Experts of a small language model.
Size: 8 layers, width 128, vocabulary 4096.
Experts: 128 experts in each of 8 layers, 48 ReLU neurons an expert, 3 picks a token, a softmax router, a shared expert of 128 neurons.
Training: a variant of Adam for the experts, 828M tokens, 3160 steps.
Below are experts of layer 2 (counted from 0) of a mixture-of-experts language model. Rows are named down (a neuron's output weights, with its number) and show model dimensions 0-127. Each number is 128 + 24 x the weight over its row's rms, rounded and kept within 0 to 255. Numbers have three digits each.
Before each expert's rows: "raises" lists some tokens whose logits its average output raises strongly, later layers aside. This comes from a sample of Wikipedia text that the model never trained on.

# expert 40
raises: " paint", "lish", " Theatre"
down0:119084118139090142129168146167104131113146124160181112093144144119106109167143161173134123141110111101157134154091100133097154183142162138109151155122120120174128127112125135126117142106122113118133159134114177099117180141162111099166110168098114130137143123150115144135125087136133109128141127123106118157154121129104122142114107131082138127102154182145108106127165145116064128097095
down1:105128159130130105103148178138122133142148093126163133102097147104118108146132126113128139153110126075142106137119081119130137152081134129131131142140130131120102125131097102142112104099179111068169085104093180158134138143108109101127118174143117121113153140146107163111120110122105111135141094118139130165156087163116172124141072121112109124099161150144140143115142185135086151102137
down2:144107155119164050122128091175134098113074164114105126154123122139129152134117112193145093147157122121099116118141158114102152117131145129138124113123138122159144151137099127110138116166116151123163129099107123093148126114121127114150115151152069106073179111119116147098163134145101119108126120154143111136154096116124131111150127148083146151101146109132149101174160164118136135134092
down3:092118076114112092114153142115130139130124145125159164134134131161098110126165143127138144133112137098150107130119171163120162086147109122143176129137099157142166101107158150125085107131097137133105136147163124151154095113105164184152109106102169158152114100128150187119124133139117112092124079117157108165132121127157141108104140140124109117106092147121118137123119149117134088151066
down4:102134141147107158101121092107143115147064151119096119126152119121119138105144160183122160139151145124118163143103109137118113158129106133093137124154109156141089090143130120098109102129131145116085086134174096101107117100104098167101083128163136113082129128149121122104119106074160091087136154143154162121124116148139147097170137154103140132163144122132127110151126104164152113159141
down5:127127134133159166057150106115165120134077129146111114128130172128090137094123178114113149118161102119121147150105131145149099110125135089155103115124134128150157124119148128130110122167118126151126144124104101100120103091174106122125115135124115109090135148101101093129126120131107086148157125100077113140121120086112110079128146075088143127152109094125124149099108089182138132167130
down6:109155142186158116102106110144151117104111091142144123111128148107154141120105146100104124145098149143070158147121102115123080113147110102121121136121134141148134129138119102140156178154118088143096145091160111154117136124109158164121128104139133106116112130115094145107145160111108106129109097100128165130162153111186101212133123154119153105079159123105132123129143126150099147093122
down7:106150103114114134148158146146109107145088143143147102153144170116137135098142109105117083144116124126158128130140121129147132139162124116096169089091149126138111113108115128170127157097110133186150158124163103115081111129153129134113135107169091165137132121116086103169144123149104159133137106122120165154105109089133130171129088084133134085132056095095126131128122104164126113113144
down8:090130121134119151101154124133140150153117137135170163130104134129147103143122106074114128130089097133129094148111160113141117154168102166136146124114130114119106121165090173118147083109135144152118109124127099118147165166164133129196171134128094158138142108158112128101154107103135110158103121103138160142131103126136151153150109135099174122093168156129130144114172100119139081125173
down9:142176137119126149087075116113164130122102163124103096129151113128137116140136137116147081116146125134095113142125081154069090091135087129099105120104150132149083151137155102146125115103173124085128137138128140132161140121119088117148144131136137140089114143121138081148118121100171111113174112140135165119117132158099138128161112104171079132159091153120113127154112120129078132110127
down10:134132123142112144109078091138135141163146110143149142061120134149114089153137138153083152139116120153148112138103138162071121144076089149113163090172124126135145143119125142180106130115114163094134133136127150126125098088149169122125102120097094172143147132108133136126110079106183102100133133118176116146140165152125128155133119095110154118124116121166096135157126106134131146130118
down11:154123153211145120119124131110132123142117111092127115135096154128135096111134170117114142116096174161096140159129172119127079120096079090107124128112134114139135138133164077128129150139084106119158115095105115153115177114095122131127111143142102138147161117136124152142092108154118114145146126118171124081127103154098138152120115084073141139124122108108155159100107119111099134141097
down12:153102109161133149092156163108092151156142112139151131098107109126102119139146137113158117104121137124131092159103149134084106131094183141152112144157124142110110079128150140143128081130085123108140158112093123146145091142139123097153091111109128175113145133113120105120100089157145164160122140113173121118174106069126132153116151131115115131146147115178180137117151111132094153114117
down13:162110120148114142092116125123154114146150085100117130122131088117099106114102130091136108158123139109116144153115146137068153167143180129128140183148144137164127142119180104132106112156095084115091123109114142134148144127163122156086096127070103122127152082135136136159163117114136127116130182130096099120117143112089104105117127103138138122131129167113135129122113178139097124128078
down14:157129140136139096093137110145074131141092157141111129171088114121110100120136118146128114128133121094164152147167139115156129092128131094146198138126136086144142127131159123124127152098160157149154114132135106123159177113139148114123113138117093156125133110144115142101126131128125153103178172125119157147132127106148155139125156163116152079124085078070148136136116101152136094096087
down15:137138105162108144155123159153146090141107154144135127174121104136097160108127173151142164142162074156117110104107141074118136117122154121097168095127185119132119108090152101106170122145083160150109145145147137124105141141146115132144155129116107144100130136157134136144102176158103128154156120094125111117130144118171157149162123109109165133134139130104182171135129133153127145161108
down16:166110132141097143114122121119146107129126149142112162077077116136148157142132150155137119103119083127136092150125168121113109140114155121113112117111111105195130123081126114094124082111167142115115141149151120122155111128098112158125153142096121141076129144107108142121150149089108116151159114113112092149154104089116136125106170099094139147142129091167087139136095110173118133187130
down17:111112164144095116127147114157108177115149153129155118151110100124089167149125157162122162152133106128165133143135097126108146132108122124130140121132117140163124144109138155157115101123060106123143111117164147169113140104137112124127159117116081138157150144124096145132127142110125112142147141172110087135120073102143101143089134198163123107108141084138123099148141115163106102174087
down18:142135092145113088111147117083125159131128120074135124082137090143107115149074140133134119134127119094142124134119120151100115102149169097086125103120178103107121145141105171126097113155124130118156147149114149152124105123187093139162177147152171099116112182163093112097142150113165157124111132132131151131137147151108125128121104178128122143099133106139142102163139134127151161108147
down19:156150131146119110163127130118124143143111114134183129170132115152148113094133057138130121122149116053145135105164120133163158137088084117168152106170111129128143140159144099123149110138118154115101143140103106096114122122112130121098115154138136099113111134128161128138133132138143143089114136125126112074111114126126113128149143094143103125103112135130186191063133106161169111122110
down20:150144103091128114126099140131130169150143176141117104109070120137119109095093099131171147121137121111127165122122099143122092155114140127100093120124120126172127142118141082113122160119117173133112097135148144115134097139139159115128073092137117130119145067128104144166138148107123141132158105132088093138131126104095114149168144121129154095164141063151098114117073108155123118146133
down21:123101134128161149120140145121144155118146088119099136133101099132163112125170139130138149149145140114141163157131156144130106126107122141125091139149073129162128166133110146162141099109119120145075170149144085087178139130140123137094137111090150157113132119122146086127162124146142096116089134106155134141106156115124125094137176102115110113147101166183101101109096098156089130087101
down22:152141147146133115147157115124108160170149166127110145136130144126108125111115190127129130137125107109099105121158087106104139109172127145078131111118133138093136142118163124121119149151133070082130128139116108127099111173157104115191148121121128129117159131129131076163129147120124175063119092132147126091124123115110129128107093120169152112105139145152100174152132116126133143067118
down23:121095157145121150147134148130107105146092118121106135145064174151166167117128143152094130108148114135127112141096164094178104109107119152112124153143125098119113129130109129075128157105095123136111130152134139092127090140106168126121193138105123156151135120138126152120117158129052099116161117159131138127134139136151106111142117146129117158166116090092125157099104174146127109091112
down24:152060135131148137140126105119157120167127151097119161115133076098135102156087105130116178137173149140150120115103138132115139126135116135131124133130080140123147143122105119116121163059122137105108104165140088104135114118139150157141161069149142155121136129121131100118117099112133158135123085136142134142148093085094127151085114100095127158112134169120130118075146161132166140120104
down25:126069133138174152140122149118137165143165193099121119171145132112086146149126120107128128120116146114102097140096151177106107110107138166099117127123118149116159178163119129109126150158141128056088119142115111139134145146124120117159144129118103135132120132121146098123122154187144103139160136124135151168124091134160131136099098117136137159157133090130136145139075088105128119119089
down26:144121123129161190078128103144131129179123164143166161174092125120134109137132146110145138124099147094118139112107140098124128121106140115067129090112117119148157164156161140093139125142100120158173092157102086146128082083151164136164137123112093147119110122151137142129107137123125103139140112112138134143178159115148130154109095092081123114148157140161109149141134122146146119132099
down27:117144129116075119129087165142093138159101105127105116080146125085091069140132145096153114103134097119102125103147119144081128098117145109101167113111127150143141138126162134145130147095106116126135112147104143158102131154119148097120162139122120115121093107137156154116105139092127114128188151130192114141096149146119107103180106092143133162116144138156121108097122113126100084091134
down28:140132147106126100134109126150131087112126127128133174144143129127093186136094156130117148176123101133118138110072132148149132096124112098143168087093156087132129127123148160115138109132174163135099108137160164177075114164146122101172087149117148135112170113128128113091123139147107142129106135108140119139075127132130151090143143147122177117123148098153135081132124129113168117128123
down29:133130106107127140158141131160114180153119139104144165133121136101090138162134127165141098119102118094100105080101134141112073123153170104135100163144181113127115121113155123129151085124130127103156149100150102106115094121142118148154155152116094163143151149122160156153111097112165107074132165141115151124074087110100127126142162153135129145172110128131144144150143147161118111117120
down30:111149111132118107096093123111160106159137175123103107090112140147158099144155140123135168146126158156127156107145133112144154143097109097146101180107130097116109106152127096168108124119100089129161142169094164140116133074142146098133118131079133133160065160092153125119111141138115105133134099156121082142092142114120126152117141123185110161150098151133109113118129112125136151151119
down31:124130143178134140165125123105099098174102091117137164125195118112124102143136116106137135163171144105155107123167118158127112115122140143113097114137164094152152103150153143179103126119141152139108131148137118116104095095133114156071146087130108112129128115125164096132097116158129133121194126095100136142089103123119110138101076093100110127143134144119105101096131140122105107099123
down32:112147146124122164135113110098132116097119128122132157122106104110122167138116133152130128128141096131136120139141174116164074110128124159146172113131109098138155155163189125149132072168090121129118128133125155137133103105140125132148087137105120126109168113097135144141109138119075074102195143169167130125083152124139134145129120153152135121112172120152132097100139120129118066153150
down33:134138163155102148098118153104163104162141119120123132111140091132120139140116147186079143105136109116105152117131211135085129079126091105087106119080129120130148079115095139118134161128150140132090108122105129122152102107111096116130104171126124129116148151095135106145117133140161115110148124095143138114131133111112111118127118150080137162152081107116145116179101144095121153097120
down34:127141148093170151139117118144098133138087096123117151163162089166149123099071144106118129207114138101166140143118086168138140098119138109119134094155151153149110131149119120153154132130125109157134098133130140089133139111140137144102116097130102133112168122095096098149101122129163157130084117099129134098141160131110127155151108093146129127104097141176144116163111183134136129160133
down35:073164127111158063133123146152115137100105111151154090171148128092113101146131163147132123123165098131129157119141124103106138129111144102124145116122152096173090094124182121134111092119135148149126150133110146167138083132154127113159112135125151103113095164120123110114118141152164113138162102085121120152136159123139106168182147119093068098115113149143161116147122133126114117140142
down36:088156137111146150146119158128166128119071142108119088117116151125127131127191147124119086170113109149123077147102156101153111127142135143095146073073097142113100090111157123135099122113142097109127152149132096155116087157093133149140136155092111139122138096152163111129101158125102131085180090101117113142146128174147135113128148129145149108148155148146124124110149126139109142133130
down37:143172166152145153096148134122119143109117136130148126140125129153140088118096062129145108132177146091144163106138155157122161110151145103135102122154128140115091116175125110112172145169140086105136153131107165086147095131128164115120119139130126178128142140111109129144118115107149132110140163157057132162084122107109123145131132116195114113146149102131106098149112135121100113129144
down38:085128139112127134153106126119123178096111131096157192093173153121069116130113143089133092099142158080149156127155115147112146130135143131162158120135122121166122175131163119093127121166115101133128139131145140110127073098098145096123113153110121119126139101124139170125119103125147073115120137145128078106102149136148132142119155141069098133104136095147145155113141106121151138136142
down39:131158137104100119119124072152108125153056110078096113145130119131114108118134098141167108135103140105111151149130099105117132096101137142153128126088102134085097105130159132118123140130114132166105113122103123146098139127154133137110144137181131120085128125095108138144103196148142140107116081122126093138127147146099122163161133132132151153125177111145123157103140074142088104140170
down40:116147154119086132097164143126134125126108119147139095134100157130131095124169165110085089102084088135124084141113156084151147122131169166138144151098122131143105100142152134123132108139131111143120170173142149116113145142143150122101162119088146097178138155143099133116109104158158093129156128161115102112139113136139170111131137138095115135123131155100086163094089142159086160128133
down41:155180119133100164120131129112112131083100130105104106131129123104160069138125105149160121147140103132155115146136160171146119107153133098103124116097198165120121113144150069116141151162137112133174145156098127117100116078123107137126136089112151129125169127103093113123133088104134121149136120156137128157089123109133128100138138139136085161155174154136147106127142139146090152111160
down42:129141137161139150101138152154108107118094101119167147124159159117139106110132062127099133105119096067134133164151093151118120121096120164134172104093086094125134180119180146109122128134092131143132132125123117113159095114155125126104149107148100145130091105130127122126101174144170087093143140087122160086114134138124129129154123098099139118106101159131112152116092099105150111123127
down43:129116172108112138129143128105153129092132117101178085127113153100152146167099107137121113106143137115140139115162110138065141135132153106078146157116113135129113160081156126159108092164117171113124148162144120143116084065159113096114144122135132169124099132128144152120123121138117128109139103110148143137095146151133117149170136139140119115160114157183116081153107124106074146150128
down44:097166127109108117144140130110168121106103135136157155086137143084105151110105103111141133137125097101152113157117129107156135195095159128123137143155159118142128140133114140092129114177112111079091129145159106116151100095134107152115074204124144144144113096127119136125120113128145151126102109134130110119115090116102127124117086152118160133159081101181097127122138151111122104150162
down45:119152095152120126130117075114160149142116105122109131108135167109106138144114136135144146108101122113159142172140133160132132083143146122126152138134135062129132157123147150136148107147183076132169112148134139169116077088145131146140156129140127133116124123172104147147099116105151100102134123123142116139154168150163189085143157106159167117091120123105144131137138130117136063157143
down46:135160134138127143076137153134137137152122134117139186062125154122125102124125123106144109132169123158146145118080130148123152125143108142128123145102180116163153186115089136115134123099102114120138148120131104114169122105115117146148107096125086172142132131122049112112128109133131130112150084148158141117111150096085134118113091077110149114160132124159168137165124129106098122107138
down47:156139102113143128114131147129123153158088101147139176130113114086143092101143126135127115151145100124163126110125135138117132106086102118116158076157121097167070149115129114156114128129111150143121152177134144118156131066114087121113143112137140166122162153113124110101122182164163152138124148173154170082132143106106154110146139125142132104138092132131163169118130143151150089108135

# expert 53
raises: "ufact", " chart", "ixed"
down0:091140115135124129120067166137107144087143094108132142111116121150108123185156111114115106152151112111163103099092087158140129081139097131113133114111207114109139152119120103132120120127116097135116132128120095104124149152100113098144146119106089089092132104126124102123143176103129125084179120106119138106152113144079141115156143132111109102117145119138136162075117131122107151126161
down1:086161133150105126121144121142141100153150130128132102136093116119122146122128095123086149105099090134116147094160130151096091139116167117139123099103121116088119155148177133148129156079120113127176158154106104158111128127094168114110164120145138117139153108146153162173149134177133122163119112098117109141129132107126093101122105102172131128110140095159185115184135103120127108167131
down2:152130123152105129151101090124112108191143130142124131098148107111124161134096127114089115119146116147144175203135121150102113111072117137151137102092144127147135104092131161107114135135146129159167137093110124127093138127124120146168144117113153087109126152128089136123097140114178114142115116162152103097161108147149158107166116137125150137097139132143082163150090142117110151104087
down3:142113127142091131118100125154129119080066139075169144145144109114144127097139160133110119165187165117135156184133122161105087137120110141109173123126151101103089143159175140155139173129107099147134095119130137141140131124089122150147180120117143127108164075114121089127134128150102158150087114120123121151136121146107127137129134147119108123111123112128119142159104140080127131085118
down4:128139079126111112106116134125108124141135178080103166124149135128110141116112121141100119119155131100094124121170136115116148140081094136094137092092117138093126103119130109162087161127145164108122131168124117139168149095109119156115116098114113138158107142170153168119131124187147088147118125143074126151122127143097144119165121103117124139150146159166146141161091100099095157122086
down5:168113118169174136135118113184145129092099081089155133163132129105114100168128136128155114169162111105101090141140120136082102133167104157166138158118105112136149168098109125134121123127139109083132104129084128113120139153121138120125149146118111127160144096126156116139137110131102101100112093118072100169130080153110138140097099144154156154124127099156100128095118139144121113150147
down6:127138118156119111069094088150099148150075144155126153168128134130121119108143124130095126124103153123137089109142112142121154161156092113118175076113109096112099078111082192149136145110149090124126090132148091137159165112133168129104152124125111123094136161114122117138144150124107132114081151130160134151151159131118109153112119141103147090153140108099129105117150120099099107142121
down7:116148111140129122156097186120148151151205079122130164085139124135118150138117101143117131108151116090119103137141143096139115128117106136139160091124118111143139147123107127138115220135148180160127152131127138124140118147106177119133164104107093132116106107147145118099122099159124140127145102140094104132113164115102117110137164101124118180159140137096157100106098111143141105144117
down8:129118114127154110096103141145112173161125128117130148150140148124157142161130101105159147123110115125132099123096100118144105176103079167138135083113102121119119122140120159131102162186126126172122172135156131165136143126131169148183125105135161156121088127124101115105101084184137150156118113156099135135115139123093093129138106105127114143116126154103148120087102150150129077110090
down9:160140094129145101094111129122141121085093171123134128152137102113157146138106085111135127127131130089094159142143153110152090101106127065133095099111125143139117129127136089111106120148147095179133085144162104150110136108122089132119117099113164135143083179129106094111153102113086141135144094107116182169117137138155072106156132121121109136096117109132117125125097143156117122123102
down10:117119164112156084128081085134085096113128174101112138144152085132118149129135121155146168083139163118143147137148125116165112119125125122089090126147126121125113097170121124161164118082099109143149149135116117119116110058126148125150127118172142108120118123105110102092119141156112120097132126086112174135194139119103136131129129127116124141169127139118090103120113129118066119115120
down11:105138148151096118125132110149150108127098127115113104137107122084120119102203137143123139158174132126118152111117107073110154160087115136097123110067146144144138119098172096152083082121167128135106126149142087132141161104137132118128108082130122113096146129124137133111124127127140155123154100117125148121178159126113134090139157116096122116069104151124148091154111084135104121154127
down12:131128118147095160168117136132165118121098103081090123114126128128074138127137102111147117105116138143121178127153133125149119116134106139100119117082144111124137119142139128153092123112135138096116099161132168086151084150119155130114124125117148146124121099115131082121140114127159113138111147135147138053064143186102130125125137182129116137165143130150084155128103113153125068103154
down13:155161113150108145114105148144139129103143110086140124125166123113112109093130116137117111153132118098151141135162150124099114135101117136103124120087122148110119142121130121141123178142105146134135125101060154140109157104145130206134108149175141144150175117142114137166140147108100118159084102088140093121086116179140114150124118106138107139143090095160086126067136154135117110146119
down14:160124117128154145122165144122129137147152120143157129103084078148111166118126145116164113159097108091141072131117153134135134177123113127138144119100097133114100103128159118133124136125101104144122146134085160149141119129120100104161122121083136105138168133100138110128190159132146115113136137156125138122047105128121115119105093105159107085118133109143113144171143095106063108133117
down15:142129120117135115112148159149115142140149107150103120152126156172105130139137160100141116149146128118157100140085119178082090165077114151079109133118126130156099107092148146105084117147162079163110145138116111132144122143116157077143113110101145088126138091154108148128138132137115136130136135146151071124139132143157138131111144128136151125165129156165075162112133070153113101162123
down16:134125153153114151132138143137112137137156128142129188137175173126113139110148156094102136132124135161098149115102156125138146118075133112170130112162118150135119045118137104137140151120174151142124120091114134168125167090118161132143125131109118119135137094165101135155154171075092078142119111142112094135127123105120105133103166098114131109116122147119118164116118127145128105131067
down17:077203092126180143134115141115107107138134115113122158086112124123125087128137110080118118148139116176151113122122128162158126141129143132148141131086120128144112103166109095155115127133133127120120106164075135126134158089162159126120124090113074129112108120111085100110124161091137143101109126155132142156136101148114175124120117156126115129097139138165115120138114109170146137072159
down18:074146154111100136103116097118139098078093133111121104135155124139097096110124128127115158102132129097146150156109132144141141090088122127105107119151150111111096117154114114104163167152135149125125109125125124147133106147133171093115136160139129100111139163167081092133157154113124119131122147157135085182090082112122150161119090079143155103152101111120142139135142178137113177147121
down19:113140141130136147122121118124087121104147157157133100108162089089143116119161133197121125115091111153147120151158096145153107147155131120111115108158123127177155154098131108134123176114116136110129115121123137145133103069049134123167073136160152176134129121146086130135127165117107135108108131124135139074118145122130124129102166114123152104137157132125119076114132078133133115142133
down20:184162123158102109135166153175140123153122092125157142132139192106139101121117151138149128131112117120129092148146105139111130170141081106169103152120130142116093126140144131124086184093146124131117144127113142137147081097121144127112115117139116125089144103098139086163148114108149149109176113157115162144169107136146137132132153161125130135165119151128143109157109152077159091152115
down21:101127137130124120133140107153161093111080105133135143154090097142097137141135164091140106154129188088125120121136118157094101151140115098117097066160131095179121144132105127106126118103136122111120074079126116132150163140116135136117101158119147142133166147109109118141158138134121152144156116091089119126073134156124168138112157143162117138163125175113101126168153124123101148144133
down22:148143142092139139168085138179139148126133143124129169158116105121129105142121141141108174118116151103080066147105136099169093118088123115090115128142114128159138181112134119130142164108176170139131132099113132158139102146113110125089123120132121143168131158152148129120154111186164110097165088132127140117114095132129130104139113113120155086132113120106164116113109148148083138140103
down23:105154131127157110137107132115147122094098146112119144159156169145123173104104121117079120166145135106111103097105147130101113135122123130144110163117141150160098123126138130160107093117103131161143075127133136120112124158099169135084099104086110097094117126064124120098109149152111105111154104090082115164127149088147137136090160111122153105127129147183115158134154091133157117142118
down24:126159108154124111112117115128145087125124117130116108089120142084141086082139183085123114124143173122143174103122106105145077153141059094130097146145096103144092111149116149138140157127116102165100139134132133134178126112117108146116124085108162140116117101160168143155156113175114121071132129128144144136136148126135139069115119097116120128147139142145111111096151123134156120129116
down25:133137148144170125108119109182183121132130097148156115122131132112119116129140113128140136174161157081090117146138125143157137108106109152159103119102109060127113120095157130118114163142087139124114117126117093082109174151201123155143141124111146104107131095110132124102114114140121136099133157082080152110158130111157134133164140138087120103138140137157112135110136107122103089148161
down26:120120161137127125126089074123135123129140130092111165118113123136147086071136167163150126135114114147127154165120119146100129101135125116126105130104151146110124099122098072144115115131143136106159135138135145123086147139115107133149112107118191094143125125130137073157142097101128134091121158082129131148074112126102142172150182181129122149128140091099121120160166160145131125121088
down27:146192150124118120079146115153173117124123165111142168148138161130129152166153140094127137119150123085156160180164133114114096122150109132107136155147152153122129145146098086165113130125104107115128144106112114077142156120132112108138108135101178127110146134126136082155119089116130140141151069124122140153165159137124135144073141163161142151122099137146137127141125124126082103158124
down28:108137150141122079114151127140134122143104156134150092176155105118106168129171114167162143119149123124131140117125136179163160112137094135131133150141143149164075171106125099099131084090100119092080117188107151158174117144136171125112101122113129147123138164127114095129121093090119150136141133115123122120101092107134130114141082146125143131165154113155143136101107146141133112123090
down29:124133137151134143177147151135093116170090132129101171131139134104117124100127118090154164141120122129126150145115149163102169079088110141157144161140148128126127179166092167165152153109159099126144122102147121106141128127155150111112109134126136130135169159083104125131170108108126094148115102145090112161137111134122111158053140177122128148124104130112128147149145132082141146123102
down30:093184189140141147154128104121117134134128121171098136131120082129134122132131143133157163112154141075099139110095116133144141126081094114114121112129127161148122092162095088100117130117053137124096108153106088116121098118102116082128123123109156136131147167112138151122147107117105113117165120158108142102089145094082170103154132099118121130180119139116127117144114148137137127132104
down31:152116095116094107123105102136128113144117159076138143159108101154089155113109149160166160147167160115122145167128131119108122149111107091160132128125094123161085171142119141111120106136135107150118134124172094134130140142185131100119112160113112107123108118099154116089076160112099172115156145109119125124143085112171088120112170099138114103108174110148131141118146135094143112138138
down32:161186103093180118152126104100143118111137131163175147164140156107114129118191189132124138116144134144141115178116170136114114131089124112104146105157128106143115139109117103132153113120102114108161084124102144091101095112156122153095127108092098134125129142122141108104101153154148114108128140129119122154068141143178138130098114124152102140096125122122132144094134116124079117133101
down33:115107110150147121111076120136126108115078096111154148132131124128148133091168135121151106151123108117127116118103082172094090142092110143128132109118137119130097092104126176152128164116124152113124100091115077136140103156099073150090109150134118105114134137141110144133108151098137088134103163141141094108133126107130134139159178177126103107175110134135161096144174099138151142106109
down34:140159149145099149123147134129128098106096056164138093137091130122121110132146153122151160174152092127125102112118154109127152154158135135118099181123109112125157087139124116149119122172120120139132135089108158141136118139130104135138185099101155115130123148144137102142134171124118091144140116127106130128133156120112115169130124122151139134111149137093118116106144135136131117218049
down35:117125114147136148126118149140156151095081140133180150144143146177143141091095113141156137121146131089131125105140140152129097116127115106077126113131095101115155102156133107158129129171073147092107125139136073110136099098109152142119166129120111138132131112094126163108129163117117131066132137119102106149053135113146158158133114103131118125109116146168125128112122130100111076092156
down36:084152103127104167141151191162096116157158138132127125130149116124131133114119150151132103150131118119106141080128091123154079144153135134153108119100112154102118148113118110126151141104135109173142114173104147147110143124126140109136125164137172145146173126142101147095138144146085120121185124115154140101119099109171181129174111150146147117123150135092128098130136087154086109118086
down37:108180125121156134192097085138150138126118137148150127108147074143115109132123138140113165126141150081129152104127149111100155114095076126153138088157114131127125138133156126092166146104142149160113140119129099127152108151116190139103139125157104101109131133141124101104113079131121133086153138137181118113112122124161119122125124138083105179122098124109113111104116167114157084099135
down38:092169147098102120122122155110142158159146104143178133099142103130098152109119152140127132141119157132159128158153139129110122135102111124131161117128130096133119142142135168164092097130126113147141109102102151128173160160180092116127095156114161143120161174105130151125097107145143083136139138140168133158166158165115139117142129141102103152155138149139136143168119096087065119103086
down39:164145128145130149112158126143091125159139102110163134119120178101072149130107136121115113126122140112149126151109158078109178184111097142137142099130107159100104100144097125156128122141145123106155134110138136132169140125121112087119114147081098163095121098149132078101097164110123122122103110102109113122156111117131147116117148181155091153158093107103155173125135117105142141100101
down40:106128136159106162145128132136096124137157114126127133112139123082121123114155180142107104105161131133144129123114110111167133071103140093137142095127121130114099095113131137132146115165120135110171125145100129161083147155149105102137156128086144175119168122130135109132112117100143116126116093099175108113141138138148129154148202131142185102078157117123100144169113144112081127119091
down41:141153104168127080115111121112138124132105117131126087094099188124161154142131165120107135118151114137124095175108160106122116137116109091116107172105077123094155161072104095178144133191141110126142140097106128131127101094107153120113124145147177126139109129130080127117140090136124146121114129145142119125126138114193180129090121127121105148154124114151115125121124136135127090138130
down42:131124122188134135090136166166159149123102120139125123133144116143099082134094144134124152127115139110147129128159115159120118151203107105102172153086110131121138102125131148130128147104150125153104119167165093108095121114102171107126111123149137098124130169125163129157150123142151160126136134085153142147154159147117128176137143139188170111137092095154149091130113160119137136162115
down43:136143158117134149166133118153123124159139119141143163105058131133153121136148154125111156156103155122081084096117153072116118121101114104139097161140129113172168101134169127164123123124158140132106110144121139149155156101127113112149137133126115090163163139145109107122156095139095107123149142158139142095088180138143155135142156149093094140139173154099129111162138098116096124146097
down44:145124139110118167146129061151153107090119180105100106109084113105132144117123122115154172157095144116119086147114084092104080133190136109116124116146127125152158135108113138131103107150089099108100114172156106124150129101127082140138125117122161105147118126119113138114138130149097164174167139134082141103132134088121117144153107093122115157146151160097127149144127133126109138111107
down45:144143108117133092114089067130155139134141147149108184127093120135138138144155156130155154131139133115127127120119119142138114099102100083111156122113137169113160117170106138143117108138108127142145121141158112135142149103065111114132116105132145150162123120104099120118170148118124172120146097140156056106086125143113097097137149162129130119079150108110159134111125046123116129154125
down46:129146161150126127149141141147151137142124086108116112099128133137099112094122128089131147131121130140154162146094116108135058163175101125114127135137111182141102100115096129131111069132143110124119134143139116150109121124126116141121119118114094072125133154124153112129135169135109138102159133169143125114114116144101143206114150133154125136180147168151079133126155105121068132174109
down47:094172191120135122150140142100074126123087148142115111131120149119076108107164105129092122084141134111120130158138112107122131112131096106110148092096136094118126105145120102121097120152100143116105135145131134091166144171125136131103098107112091109083104168131126103096099127109133125123096155139120112151061083152133128156136166097156121107106091091143137104145113108149141135120123